python train.py --hidden_size=384 --experts_per_token=1 --d_expert=192 --d_shared_expert=192 --normalize_top_k=false --balance_loss=0.0139 --shared_expert_gate=true --init_std_router=0.0118 --lr_router=0.00042 --norm="rmsnorm" --train_tokens=593000000 --dataset="wikipedia_en"
Below are experts of layer 4 (counted from 0) of a mixture-of-experts language model. Rows are named gate (a neuron's input weights, with its number), up (a neuron's input weights, with its number) and show model dimensions 192-239. Each number is 50 + 10 x the weight over its row's rms, rounded and kept within 0 to 99.
Before each expert's rows: "comes after" lists some tokens at least twice as common just before its tokens as in all text. This comes from a sample of Wikipedia text that the model never trained on. Tokens count by the router's weight.

# expert 17
comes after: ",", "s", "),", "1", "2", "4"
gate0:61 37 60 47 61 48 54 43 56 40 42 68 60 50 50 35 71 54 53 49 37 60 45 37 63 63 50 58 55 70 65 37 38 57 38 39 43 61 52 52 50 42 62 37 59 46 38 46
up0:56 46 58 39 60 64 45 50 64 47 50 46 34 49 42 32 41 38 59 50 54 48 50 52 47 58 45 45 64 57 46 53 44 62 61 71 50 55 49 56 40 46 40 31 37 38 38 36
gate1:48 65 45 53 63 59 58 50 41 39 49 66 61 54 57 69 58 60 66 56 51 56 54 53 57 51 53 53 62 66 62 50 33 65 56 33 48 47 34 60 53 52 39 57 45 24 36 56
up1:42 45 55 49 49 58 59 50 45 42 60 77 52 43 61 55 47 55 55 57 47 49 44 60 51 55 56 42 66 65 53 60 47 58 37 48 52 33 45 64 57 46 65 64 53 19 46 51
gate2:45 59 42 35 50 42 42 59 45 41 42 51 35 47 44 48 31 38 60 57 54 54 44 52 48 28 53 57 51 16 55 47 35 41 43 64 55 37 59 37 55 65 63 58 39 47 56 45
up2:45 67 54 38 62 50 52 42 52 41 48 65 74 55 47 37 21 44 50 36 56 57 49 46 61 35 34 65 33 34 54 41 38 50 49 47 53 56 51 63 60 51 52 42 49 25 60 47
gate3:41 64 56 63 56 46 40 53 60 53 34 56 47 45 74 44 45 59 61 43 43 63 62 35 41 48 77 64 58 69 42 60 35 44 64 33 37 41 35 58 38 48 52 56 56 54 58 41
up3:48 52 44 62 59 36 50 49 54 53 39 49 51 60 53 37 49 47 63 51 44 45 56 46 41 65 54 52 59 59 41 59 38 37 61 31 37 42 23 66 34 49 50 68 44 53 52 51
gate4:51 58 68 60 50 63 50 50 51 60 57 54 64 54 51 41 61 60 61 53 58 47 57 43 62 52 35 56 47 43 60 52 51 62 53 54 62 43 52 63 43 49 42 64 50 44 36 54
up4:62 44 41 54 60 64 63 24 65 49 44 42 54 59 58 60 40 63 42 43 49 67 42 53 39 44 29 67 68 64 42 54 53 45 39 36 31 54 53 58 56 38 28 50 50 74 54 38
gate5:50 59 45 45 48 54 52 38 51 67 57 52 52 61 52 40 37 47 59 52 63 58 33 49 67 48 38 49 45 46 55 46 50 47 43 58 48 49 52 61 38 42 32 58 37 62 37 42
up5:55 56 36 51 35 65 57 59 42 45 52 59 43 67 67 43 49 43 25 51 61 48 56 56 40 45 51 36 52 57 46 60 57 49 57 61 50 49 62 67 67 45 56 64 54 49 62 45
gate6:49 58 46 55 42 64 51 56 48 43 68 46 63 52 31 38 49 49 62 62 66 46 62 51 50 50 24 49 39 36 32 32 54 52 72 58 65 46 63 60 57 57 24 57 59 47 67 45
up6:53 43 34 35 65 57 44 41 57 51 60 52 50 48 41 41 49 39 53 48 71 59 57 41 66 42 42 42 61 47 54 50 34 55 39 35 62 37 40 56 50 39 55 47 55 52 51 56
gate7:67 56 60 42 64 46 52 58 43 42 66 56 42 35 63 49 51 56 62 61 50 45 38 40 46 67 48 44 47 71 59 61 37 43 43 51 45 58 59 48 55 50 50 47 58 44 45 53
up7:55 69 56 51 36 51 56 54 56 44 44 42 60 40 48 56 45 45 49 33 65 49 54 73 53 59 39 51 48 44 58 57 55 47 51 43 40 37 47 46 62 29 51 37 40 51 50 57

# expert 1
comes after: " was", " is", " were", " be", " are", " been"
gate0:54 57 40 41 58 60 62 68 55 49 41 54 53 71 64 31 42 44 60 50 52 50 60 60 65 55 54 70 48 53 45 70 40 55 58 42 51 48 35 54 43 45 40 59 53 38 52 39
up0:43 56 57 52 22 68 64 58 56 40 43 68 43 21 51 48 55 58 45 56 59 49 36 39 51 61 54 51 62 61 49 63 34 47 62 46 53 52 39 40 55 37 66 47 46 47 54 40
gate1:61 49 47 46 43 51 58 56 33 51 62 47 49 46 47 47 41 52 42 51 47 44 40 83 63 58 61 45 67 38 55 48 55 71 47 68 37 53 48 52 52 41 43 70 42 41 64 58
up1:44 39 34 41 54 61 52 53 48 55 56 63 34 56 64 41 43 39 54 54 35 52 49 53 51 36 44 42 35 57 45 68 55 63 42 39 39 74 48 39 50 40 59 50 58 46 59 43
gate2:47 73 41 51 40 49 55 55 59 49 28 46 42 54 58 39 53 62 49 57 43 46 46 43 62 48 42 61 69 49 69 59 42 41 47 50 83 44 44 43 48 46 35 53 52 58 59 34
up2:49 34 43 45 43 42 42 46 58 48 67 46 50 39 33 46 41 51 54 50 72 48 60 50 59 42 47 38 35 55 49 45 57 65 39 56 54 61 48 52 56 69 37 39 55 46 63 54
gate3:49 61 57 51 60 52 60 56 37 58 42 42 37 48 73 41 24 60 71 34 49 46 44 54 71 30 37 50 50 58 49 59 40 49 51 44 39 72 33 45 44 58 57 53 46 57 35 48
up3:38 57 66 52 43 47 74 56 44 43 39 42 44 47 44 58 47 42 76 33 60 46 34 38 56 42 39 28 54 56 68 61 42 39 52 40 46 66 35 53 44 38 49 53 51 33 44 61
gate4:30 46 54 55 67 56 56 62 45 45 46 52 47 50 47 48 66 40 57 50 54 40 49 29 48 62 63 44 49 62 69 51 46 22 46 48 52 56 54 39 43 66 42 55 45 37 50 57
up4:37 55 43 49 40 57 57 63 46 49 46 42 52 40 62 58 37 43 50 38 53 49 44 60 64 35 59 67 45 45 41 44 37 43 67 49 48 66 56 40 43 46 49 49 62 56 64 27
gate5:46 48 53 62 51 43 61 45 48 44 29 54 55 57 47 51 57 44 63 33 37 52 45 39 44 49 67 35 45 30 52 42 51 62 35 42 39 67 65 46 51 57 51 57 58 45 48 53
up5:51 49 42 48 48 44 54 39 61 40 46 48 33 38 67 53 46 61 53 35 45 48 46 55 59 50 48 47 39 40 44 53 66 30 32 51 58 40 54 55 63 53 55 50 35 64 39 37
gate6:47 52 50 41 77 47 52 56 61 44 50 57 59 58 45 57 58 59 37 43 53 47 62 67 49 32 58 44 35 48 40 62 49 47 63 50 55 58 52 44 41 58 67 46 39 49 30 47
up6:52 43 51 36 56 36 43 58 61 44 47 59 51 39 62 53 39 44 66 52 60 44 53 36 59 46 64 58 58 28 44 56 51 59 42 67 53 68 58 53 61 49 59 68 57 57 45 52
gate7:64 43 61 39 36 56 48 50 46 48 44 30 34 48 63 52 57 57 64 41 45 33 56 41 52 54 36 48 46 55 25 38 53 55 35 55 68 50 45 67 65 57 22 61 58 73 55 60
up7:49 53 61 41 46 54 51 40 38 46 45 39 60 52 40 55 57 45 61 52 38 49 30 67 65 43 59 46 47 50 51 36 40 64 50 61 76 44 52 43 49 52 45 51 46 28 27 63

# expert 13
comes after: " (", " ", " s", "==", " /", "("
gate0:75 49 38 53 40 53 44 57 39 37 54 48 59 54 55 54 72 53 64 61 43 45 47 45 43 46 49 40 56 40 61 47 51 56 50 45 44 77 62 47 36 53 29 45 51 52 71 45
up0:38 52 56 50 43 54 50 65 62 45 46 59 57 65 37 64 70 45 45 49 32 45 47 45 36 44 48 43 53 51 63 52 39 48 40 54 51 60 51 55 39 58 62 49 48 43 63 63
gate1:69 53 32 29 42 40 46 34 50 49 39 36 48 48 50 50 39 68 58 37 52 73 52 42 47 66 66 49 38 49 62 48 29 63 54 50 41 56 67 48 39 47 53 53 65 50 43 59
up1:32 41 41 38 41 58 36 45 58 58 48 53 57 57 59 52 37 57 56 23 60 51 49 49 46 55 58 49 30 44 59 27 41 59 61 47 55 59 48 47 39 54 65 45 44 44 44 60
gate2:57 39 50 59 62 44 57 70 40 51 57 40 35 51 44 44 39 54 39 52 43 37 54 51 34 61 54 44 55 61 46 44 39 46 52 18 47 50 48 50 56 32 59 37 51 57 52 59
up2:37 32 50 51 37 59 55 60 37 55 42 48 16 56 53 52 43 50 48 44 59 56 47 47 30 42 65 45 63 42 50 47 36 42 48 46 51 45 56 35 55 44 80 35 61 42 50 56
gate3:43 61 54 42 52 51 45 55 40 47 41 34 64 56 41 69 50 47 57 46 42 66 66 56 52 50 29 35 67 58 34 52 61 50 36 62 72 52 56 56 51 49 51 47 42 41 62 63
up3:43 49 60 34 53 75 59 42 60 59 50 50 42 53 52 55 58 42 39 39 39 58 44 41 70 53 47 35 65 80 48 63 45 35 38 45 49 69 52 52 53 51 47 53 34 47 43 41
gate4:61 44 56 33 36 54 42 49 26 37 57 41 58 36 50 43 51 70 57 46 61 45 42 42 33 55 51 43 34 22 49 49 55 50 36 50 51 64 52 58 41 53 45 45 54 47 46 56
up4:43 40 62 49 43 56 55 50 42 58 65 34 58 41 53 46 39 56 67 49 59 49 55 40 35 36 45 30 35 33 71 38 56 57 47 51 52 64 44 62 37 54 56 52 63 58 50 67
gate5:31 61 52 58 49 49 26 55 53 47 50 46 58 52 56 62 48 45 43 46 53 59 63 52 64 43 50 57 59 42 64 45 59 32 54 40 47 64 34 42 44 36 70 42 54 48 45 49
up5:39 49 50 61 42 53 53 48 59 42 38 41 43 61 39 53 51 47 56 38 75 49 63 55 45 33 50 55 68 45 50 44 49 40 61 56 46 68 39 35 47 41 59 40 46 27 53 43
gate6:53 44 67 65 58 51 68 34 44 50 60 54 60 53 64 38 48 27 39 50 54 38 73 59 56 58 25 43 54 62 57 42 37 71 53 48 66 44 50 47 43 65 43 44 47 45 44 61
up6:44 54 55 40 44 52 37 52 37 51 43 40 48 30 50 40 41 49 55 36 70 68 42 46 49 38 59 44 57 46 47 53 45 35 66 39 46 48 67 37 55 48 58 54 46 53 62 37
gate7:43 65 67 45 51 31 39 28 47 35 49 42 52 63 62 48 44 65 54 29 37 36 38 36 43 56 40 39 47 60 55 64 40 43 52 45 52 45 46 53 50 48 50 58 46 42 64 67
up7:56 54 41 38 46 66 52 44 56 58 47 62 64 34 42 41 57 35 60 43 51 51 54 51 34 56 66 49 50 45 47 50 62 40 65 35 41 49 44 45 34 49 40 40 63 29 55 48

# expert 5
comes after: "0", ")", "1", "2", "3", "4"
gate0:64 43 42 58 47 63 60 46 47 41 47 40 62 54 55 66 64 60 31 37 58 57 61 55 52 63 54 55 50 55 58 36 45 52 53 47 54 40 49 51 59 31 50 50 45 46 58 49
up0:51 48 43 44 36 49 34 41 54 67 63 62 38 37 41 47 46 52 48 59 53 44 42 47 61 51 67 60 30 51 39 47 61 64 39 36 43 56 54 44 38 64 59 44 38 55 46 68
gate1:40 54 58 50 51 49 35 55 78 44 45 44 54 64 52 49 41 35 51 51 51 68 41 42 40 43 41 44 53 49 60 59 56 62 36 29 56 54 58 51 33 64 44 67 47 37 38 46
up1:43 53 53 18 40 61 35 39 43 36 69 35 55 61 54 46 42 43 36 43 50 63 48 52 64 56 38 53 45 35 51 50 56 47 74 42 57 43 46 42 51 58 50 47 41 37 43 48
gate2:49 54 52 49 34 26 46 41 51 56 46 49 66 60 53 37 47 46 40 35 41 48 62 48 59 59 47 35 54 68 48 35 55 66 53 63 43 35 55 58 54 43 41 37 49 59 57 38
up2:51 52 60 55 63 45 56 57 34 37 36 45 54 37 48 44 59 35 61 64 63 47 50 47 63 49 57 55 42 40 48 69 37 36 54 48 43 48 54 38 55 70 52 58 50 57 46 23
gate3:57 60 38 56 42 39 43 43 50 49 46 23 79 46 45 37 59 28 46 37 45 61 42 56 50 51 39 53 53 33 50 65 56 60 72 56 56 47 44 53 65 61 47 50 64 45 31 47
up3:41 55 61 65 58 43 44 44 35 55 44 63 48 40 40 60 44 53 43 58 51 55 50 43 47 41 50 37 47 51 47 54 51 35 67 52 46 40 49 40 41 43 35 55 33 67 49 45
gate4:50 44 41 55 53 39 38 37 58 46 56 43 61 45 46 57 54 62 49 67 51 37 41 46 56 51 59 42 46 52 54 45 58 45 56 55 50 69 58 56 62 38 51 52 50 38 64 44
up4:40 45 66 44 57 52 47 51 63 60 51 35 49 42 39 66 55 21 44 38 47 48 48 45 62 67 44 46 42 55 59 52 37 45 60 48 42 40 69 48 47 55 32 64 38 53 43 55
gate5:37 51 54 53 51 45 49 53 54 57 38 49 30 44 51 59 52 43 63 43 48 76 50 57 66 52 60 55 34 61 66 44 52 62 42 67 47 55 46 54 60 60 38 36 67 46 51 45
up5:28 40 49 45 40 53 37 51 67 50 51 45 62 53 45 66 52 59 37 57 50 46 44 50 39 59 41 38 51 58 47 49 59 25 55 20 48 39 46 52 48 54 72 48 43 59 24 52
gate6:50 43 49 55 56 43 68 69 64 54 39 53 48 42 42 51 57 40 44 36 36 54 63 59 52 74 58 55 46 43 52 50 47 37 48 50 53 57 30 43 48 38 35 54 54 51 48 46
up6:59 41 48 37 45 52 52 53 49 53 25 49 62 47 65 57 49 46 37 50 39 42 51 52 49 59 46 45 51 41 44 59 37 55 54 56 57 41 35 25 43 42 38 47 51 44 36 54
gate7:44 66 52 55 39 37 41 52 53 52 52 39 63 38 54 52 37 45 40 62 33 35 45 47 40 62 44 51 51 64 46 48 35 51 51 55 58 59 43 55 41 36 49 44 40 47 48 40
up7:47 37 58 65 56 54 48 45 52 59 37 67 38 53 53 52 66 54 47 37 71 50 55 56 65 55 54 40 38 51 51 49 64 52 41 43 39 49 43 57 43 60 59 59 52 34 43 62

# expert 14
comes after: "-", "\n", " |\n", ")\n", "|", ".\n"
gate0:55 55 43 44 56 54 50 30 50 79 47 47 49 50 63 45 54 47 78 40 39 50 55 55 23 38 40 43 49 61 39 45 55 60 52 67 49 62 51 55 63 33 56 47 62 59 38 45
up0:45 29 47 59 48 36 62 60 50 39 49 23 33 33 53 52 30 54 60 50 43 48 49 48 44 49 50 64 45 40 45 53 59 53 57 45 67 42 44 39 48 51 59 41 39 51 41 40
gate1:45 62 40 39 49 48 38 35 64 51 58 47 44 55 60 57 53 46 38 46 59 47 45 56 55 60 44 55 55 60 56 35 54 44 48 52 58 65 62 37 65 52 49 68 36 58 29 63
up1:50 41 67 61 44 55 54 36 55 40 62 48 68 39 43 48 63 31 50 46 62 65 56 35 48 20 34 35 33 55 54 55 57 55 57 39 58 47 48 60 49 44 48 47 48 41 49 47
gate2:60 54 57 33 59 48 52 27 61 38 61 59 62 45 47 55 61 53 51 70 41 42 55 45 47 54 61 68 50 61 70 53 43 61 24 49 61 58 63 42 48 42 41 49 47 56 51 49
up2:52 57 65 55 48 37 59 63 68 30 47 61 49 58 40 48 55 50 43 44 33 36 53 47 52 50 41 39 39 49 52 63 55 41 43 60 45 47 54 37 48 38 56 61 62 55 40 37
gate3:68 59 46 53 42 58 59 55 34 62 52 46 60 46 56 42 47 31 58 30 50 37 54 47 27 42 46 47 36 57 67 47 56 38 37 41 41 38 32 49 44 56 51 61 54 40 58 49
up3:66 58 51 52 46 67 53 55 56 63 40 37 44 30 55 34 45 48 43 57 58 59 52 58 46 58 53 57 55 48 62 30 59 64 35 34 38 47 55 31 56 65 40 35 32 34 31 73
gate4:50 36 52 78 52 52 68 42 60 38 56 51 39 34 52 51 50 17 48 39 59 37 53 44 54 48 28 23 51 38 43 41 49 55 51 59 51 35 36 51 63 58 58 62 53 51 58 62
up4:54 43 37 33 52 54 48 46 41 59 55 55 60 49 54 45 53 50 52 55 59 48 47 55 46 41 38 59 45 35 19 57 55 36 33 50 50 58 57 39 36 36 41 75 34 77 47 44
gate5:47 68 55 49 52 37 53 53 39 44 36 54 56 52 45 55 34 51 55 38 46 46 63 64 38 54 62 55 49 32 29 47 60 53 59 54 63 43 51 48 35 45 41 45 61 60 46 56
up5:48 41 59 31 32 52 46 57 59 45 53 38 62 53 64 32 57 67 44 18 34 48 44 62 50 56 39 55 32 54 72 37 31 38 54 66 58 50 56 48 56 53 52 60 37 52 62 43
gate6:39 68 37 32 47 50 63 58 63 43 44 27 41 42 35 46 45 47 58 71 45 64 47 49 50 67 38 62 66 55 40 54 38 48 65 48 56 56 52 16 38 32 67 44 37 65 56 37
up6:52 55 54 45 25 47 48 52 53 70 47 43 43 56 46 43 41 52 53 64 58 60 54 44 40 49 64 49 32 30 63 44 65 57 54 53 26 53 30 57 44 66 46 30 57 46 71 53
gate7:54 58 20 54 46 56 42 52 39 51 37 38 23 37 46 48 51 38 51 56 43 64 55 54 46 33 46 52 29 51 58 51 49 72 49 56 57 58 52 62 28 53 56 35 30 39 40 49
up7:72 49 51 64 45 67 57 47 34 43 32 56 42 39 35 59 42 53 56 43 51 68 51 48 51 29 54 45 44 63 33 50 51 69 46 55 54 67 52 45 44 51 51 46 25 48 60 46

# expert 11
comes after: "–", " to", "6", "7", " did", "1"
gate0:50 60 33 48 58 53 41 50 56 37 44 50 65 55 44 56 58 32 49 48 52 56 60 51 49 50 38 49 53 54 45 58 42 45 52 75 42 55 36 44 47 46 52 38 38 43 60 50
up0:58 47 56 58 25 56 37 49 51 56 57 57 57 57 55 44 61 62 55 60 49 54 33 53 50 35 55 56 54 49 54 44 57 34 62 63 54 39 30 50 43 65 53 35 49 67 47 38
gate1:61 60 52 32 49 41 35 45 51 47 67 55 52 48 36 43 59 62 58 58 35 52 64 58 67 40 68 51 58 45 57 43 59 73 58 61 35 40 47 33 62 50 56 32 48 46 57 59
up1:50 37 54 39 48 73 41 60 56 39 63 44 55 58 33 60 50 69 44 38 51 44 58 65 47 45 60 48 47 48 51 60 71 44 50 57 36 47 45 46 58 46 38 35 44 66 47 43
gate2:63 74 26 46 50 55 36 50 57 43 53 63 69 47 45 39 43 49 55 57 47 73 58 56 41 56 52 66 47 52 54 33 40 40 28 49 31 45 49 52 41 54 64 47 71 51 52 38
up2:46 37 33 40 55 40 65 59 42 57 72 50 58 45 68 50 58 55 48 66 50 20 52 42 49 42 53 53 45 49 37 61 58 38 61 55 34 59 51 59 46 48 59 57 35 39 45 36
gate3:51 41 49 56 34 76 55 56 41 70 50 66 52 55 59 41 50 40 57 36 41 54 61 59 62 49 66 54 60 54 45 48 50 53 47 43 51 58 66 56 47 63 58 56 52 46 46 48
up3:62 44 38 72 46 54 42 37 40 35 46 59 34 56 42 40 43 56 38 46 53 43 53 53 56 50 51 44 54 68 57 55 55 35 46 48 54 50 35 41 67 39 48 48 36 54 39 52
gate4:57 48 32 49 52 48 55 42 66 46 41 56 55 55 58 41 63 47 50 47 40 70 41 75 61 56 62 61 46 60 59 60 32 23 61 42 53 21 37 68 74 41 50 50 53 64 47 60
up4:55 46 48 48 65 39 62 54 51 35 49 61 63 64 39 49 36 44 43 65 58 46 45 48 55 49 36 48 53 53 41 65 45 50 57 38 51 61 50 38 55 44 57 57 37 48 67 57
gate5:69 53 42 41 64 52 60 33 51 49 46 60 71 63 62 55 55 51 59 38 34 57 50 45 33 36 49 39 55 62 50 45 44 46 44 48 60 63 54 46 56 39 45 59 39 47 45 39
up5:48 52 44 39 73 47 34 49 58 49 62 41 61 36 54 59 37 38 54 46 71 57 43 54 55 52 62 56 42 55 73 48 46 49 39 58 58 65 32 43 43 60 31 52 67 43 45 67
gate6:50 55 38 44 47 42 56 54 33 52 48 48 47 63 64 46 50 57 53 60 52 55 52 40 47 42 55 44 46 62 53 33 31 60 55 49 48 44 51 37 52 41 50 48 43 51 47 38
up6:52 41 34 42 59 40 35 70 45 28 31 71 48 76 43 48 29 52 53 46 49 44 56 57 55 48 55 52 53 62 47 34 59 59 60 31 52 26 51 57 48 42 36 46 46 59 48 41
gate7:42 54 65 44 53 51 56 74 60 55 43 50 60 64 63 58 43 54 57 56 46 48 35 47 47 28 52 53 47 47 48 47 64 46 70 38 39 47 50 50 56 51 59 33 42 46 52 54
up7:31 71 46 58 49 49 64 34 43 48 62 52 47 39 57 52 44 59 61 58 39 81 45 39 44 53 59 48 42 58 67 44 29 64 57 50 45 49 36 57 49 45 58 52 60 49 49 41

# expert 6
comes after: " ", " had", " has", " and", " a", " have"
gate0:54 56 51 69 50 56 56 54 62 63 61 65 52 53 52 51 58 43 27 36 36 49 55 44 53 40 47 49 41 33 54 30 43 59 29 48 50 58 44 57 44 54 57 43 44 43 48 44
up0:55 53 53 29 43 53 43 60 47 33 49 46 58 44 43 54 43 43 49 65 65 56 48 54 57 45 45 59 50 35 53 57 50 54 74 46 51 46 55 56 53 43 51 51 48 63 45 50
gate1:40 49 40 63 58 42 41 27 52 64 46 51 62 46 38 54 50 40 42 42 62 40 41 49 50 47 60 58 42 64 55 47 45 47 44 43 50 34 43 38 40 63 49 48 40 54 44 43
up1:45 52 44 60 39 54 68 52 68 51 41 50 40 53 67 56 69 40 26 44 61 55 55 50 40 49 42 60 44 56 45 53 47 53 27 59 31 43 59 48 49 50 42 72 47 40 56 58
gate2:64 49 50 52 37 56 59 54 61 37 48 56 64 63 53 48 47 44 59 44 55 63 50 48 54 32 52 50 38 33 55 45 54 37 20 36 42 47 34 26 52 53 39 41 25 53 68 42
up2:36 40 41 66 57 40 48 48 39 41 58 56 59 30 45 42 46 63 56 66 41 67 46 47 33 46 53 60 57 50 49 50 68 39 38 48 52 63 37 49 56 71 53 49 58 52 37 51
gate3:60 47 42 42 53 58 48 58 42 58 51 40 34 37 54 44 52 55 68 54 52 57 62 62 45 36 69 51 59 47 56 56 35 44 44 55 58 56 56 63 45 57 46 57 44 72 55 62
up3:48 59 44 57 52 56 47 50 49 44 78 57 57 46 42 49 37 44 39 52 64 51 59 54 53 36 50 43 53 53 34 32 47 35 59 41 38 56 36 54 59 68 55 51 53 73 47 50
gate4:42 63 59 42 31 33 52 40 56 60 60 55 43 57 67 50 46 30 56 51 45 49 58 61 61 48 48 52 52 42 59 50 69 59 44 37 51 55 45 53 47 43 45 63 39 37 53 38
up4:47 26 46 56 47 51 37 59 52 46 64 63 47 33 51 44 56 43 51 45 58 51 49 42 44 57 39 72 60 51 54 42 48 81 57 50 51 44 52 68 42 59 49 53 59 28 38 59
gate5:51 35 63 47 39 53 46 60 56 37 65 57 49 36 74 55 39 46 25 66 44 68 58 59 54 53 52 37 52 62 45 48 48 53 64 34 54 62 42 52 74 39 51 34 40 48 71 49
up5:62 53 44 63 56 64 76 30 46 44 46 45 38 38 47 41 66 58 54 50 36 38 42 32 39 42 32 58 48 42 44 60 54 57 59 62 56 51 40 53 41 42 49 46 49 56 50 38
gate6:37 52 37 60 37 37 62 49 41 51 51 47 64 59 41 50 49 63 46 55 52 31 66 67 64 56 40 67 60 42 54 46 47 56 60 64 39 50 41 31 44 50 46 63 45 41 51 39
up6:72 66 31 48 36 53 45 25 65 37 31 44 50 51 58 54 51 43 31 37 60 52 55 65 44 33 42 58 51 50 43 53 38 53 53 23 53 47 45 45 52 27 59 43 25 63 40 50
gate7:43 55 39 59 43 40 39 40 55 53 62 55 55 61 47 43 60 51 40 53 71 42 52 58 50 42 49 35 66 55 61 63 31 63 38 63 58 50 45 44 46 39 64 53 43 49 53 35
up7:53 52 43 30 65 54 48 32 38 21 51 80 36 59 33 55 54 65 47 54 47 45 44 54 43 67 65 58 51 57 48 49 64 41 50 38 41 59 61 44 51 55 29 51 47 62 36 50

# expert 16
comes after: " the", " of", " The", " in", "The", " to"
gate0:46 42 43 42 43 66 43 51 61 52 51 49 40 58 50 63 39 39 56 59 50 37 39 56 44 53 61 61 46 47 39 58 43 33 62 52 59 61 53 35 46 51 60 62 39 40 51 60
up0:52 55 46 38 34 43 48 51 63 68 55 65 54 61 43 46 53 64 37 41 44 41 51 47 42 35 63 59 40 34 56 56 61 47 45 36 51 56 45 51 27 50 44 45 55 59 66 45
gate1:50 53 51 64 57 46 52 52 74 48 52 58 55 45 32 55 68 48 35 44 54 59 40 53 38 28 53 57 66 47 45 39 59 60 47 53 41 65 42 55 44 41 59 54 54 45 39 49
up1:61 58 50 37 59 55 41 48 54 46 37 59 39 64 51 56 52 39 45 41 61 57 30 59 41 65 43 39 53 41 61 57 44 56 45 48 38 34 53 70 48 37 61 36 48 54 46 52
gate2:48 59 52 53 62 62 52 54 49 51 48 50 66 48 46 58 59 48 46 52 43 63 37 65 38 50 70 48 41 49 43 38 49 43 70 54 40 66 54 52 38 57 31 55 54 40 32 31
up2:38 38 61 44 51 43 69 38 48 38 46 47 58 61 33 59 46 36 45 49 44 56 55 62 64 57 49 41 61 57 56 59 48 52 37 34 60 47 55 71 49 49 41 54 74 31 68 81
gate3:47 48 42 46 58 55 39 54 43 44 42 42 65 65 67 63 31 59 35 48 46 53 46 40 40 41 56 63 49 39 43 37 46 61 45 39 46 38 46 47 35 51 48 57 53 56 53 38
up3:38 56 39 38 59 34 44 64 39 62 55 47 34 50 48 40 53 58 56 53 48 43 48 54 53 29 50 41 35 38 39 65 52 38 66 62 57 56 43 70 60 66 39 29 43 57 40 67
gate4:51 42 39 47 39 39 47 50 63 46 64 59 36 57 38 52 48 48 39 53 55 49 43 45 45 46 28 46 63 52 57 58 52 58 58 44 51 47 23 41 68 62 55 49 71 48 35 33
up4:50 54 37 64 34 57 54 45 56 39 70 62 45 48 44 51 60 50 36 52 61 72 39 51 63 57 45 40 43 57 43 61 43 46 59 61 37 43 47 41 48 46 50 52 67 56 45 40
gate5:58 65 65 48 48 59 56 38 56 57 57 58 49 52 38 57 51 38 64 59 56 45 61 45 51 51 35 44 49 45 63 68 64 35 53 65 68 47 50 54 44 49 42 60 48 47 21 48
up5:47 45 43 45 62 46 46 43 46 49 24 55 22 47 51 51 66 70 41 55 49 72 39 55 46 45 70 59 44 49 49 37 42 56 59 35 43 47 50 34 41 45 57 35 71 42 68 47
gate6:37 76 38 62 54 47 53 43 60 32 45 56 44 52 53 47 46 49 55 41 43 50 45 42 56 49 52 53 44 44 34 62 52 38 43 47 47 47 55 37 38 37 52 51 51 38 58 43
up6:54 56 50 50 49 65 56 44 58 49 71 61 48 52 51 52 47 53 55 32 39 61 58 44 47 48 46 34 48 54 44 58 49 52 45 46 59 63 59 52 34 34 30 58 25 57 56 41
gate7:49 50 46 61 51 36 62 33 42 57 51 52 64 54 51 50 35 53 59 44 49 34 52 50 58 41 56 59 46 59 57 48 45 62 47 62 57 42 68 35 52 66 42 57 36 29 34 21
up7:63 33 33 55 65 40 58 56 55 46 51 50 49 55 51 45 33 44 47 52 47 50 38 64 32 66 51 49 47 58 52 30 50 64 49 63 63 58 46 59 41 47 62 65 45 67 55 42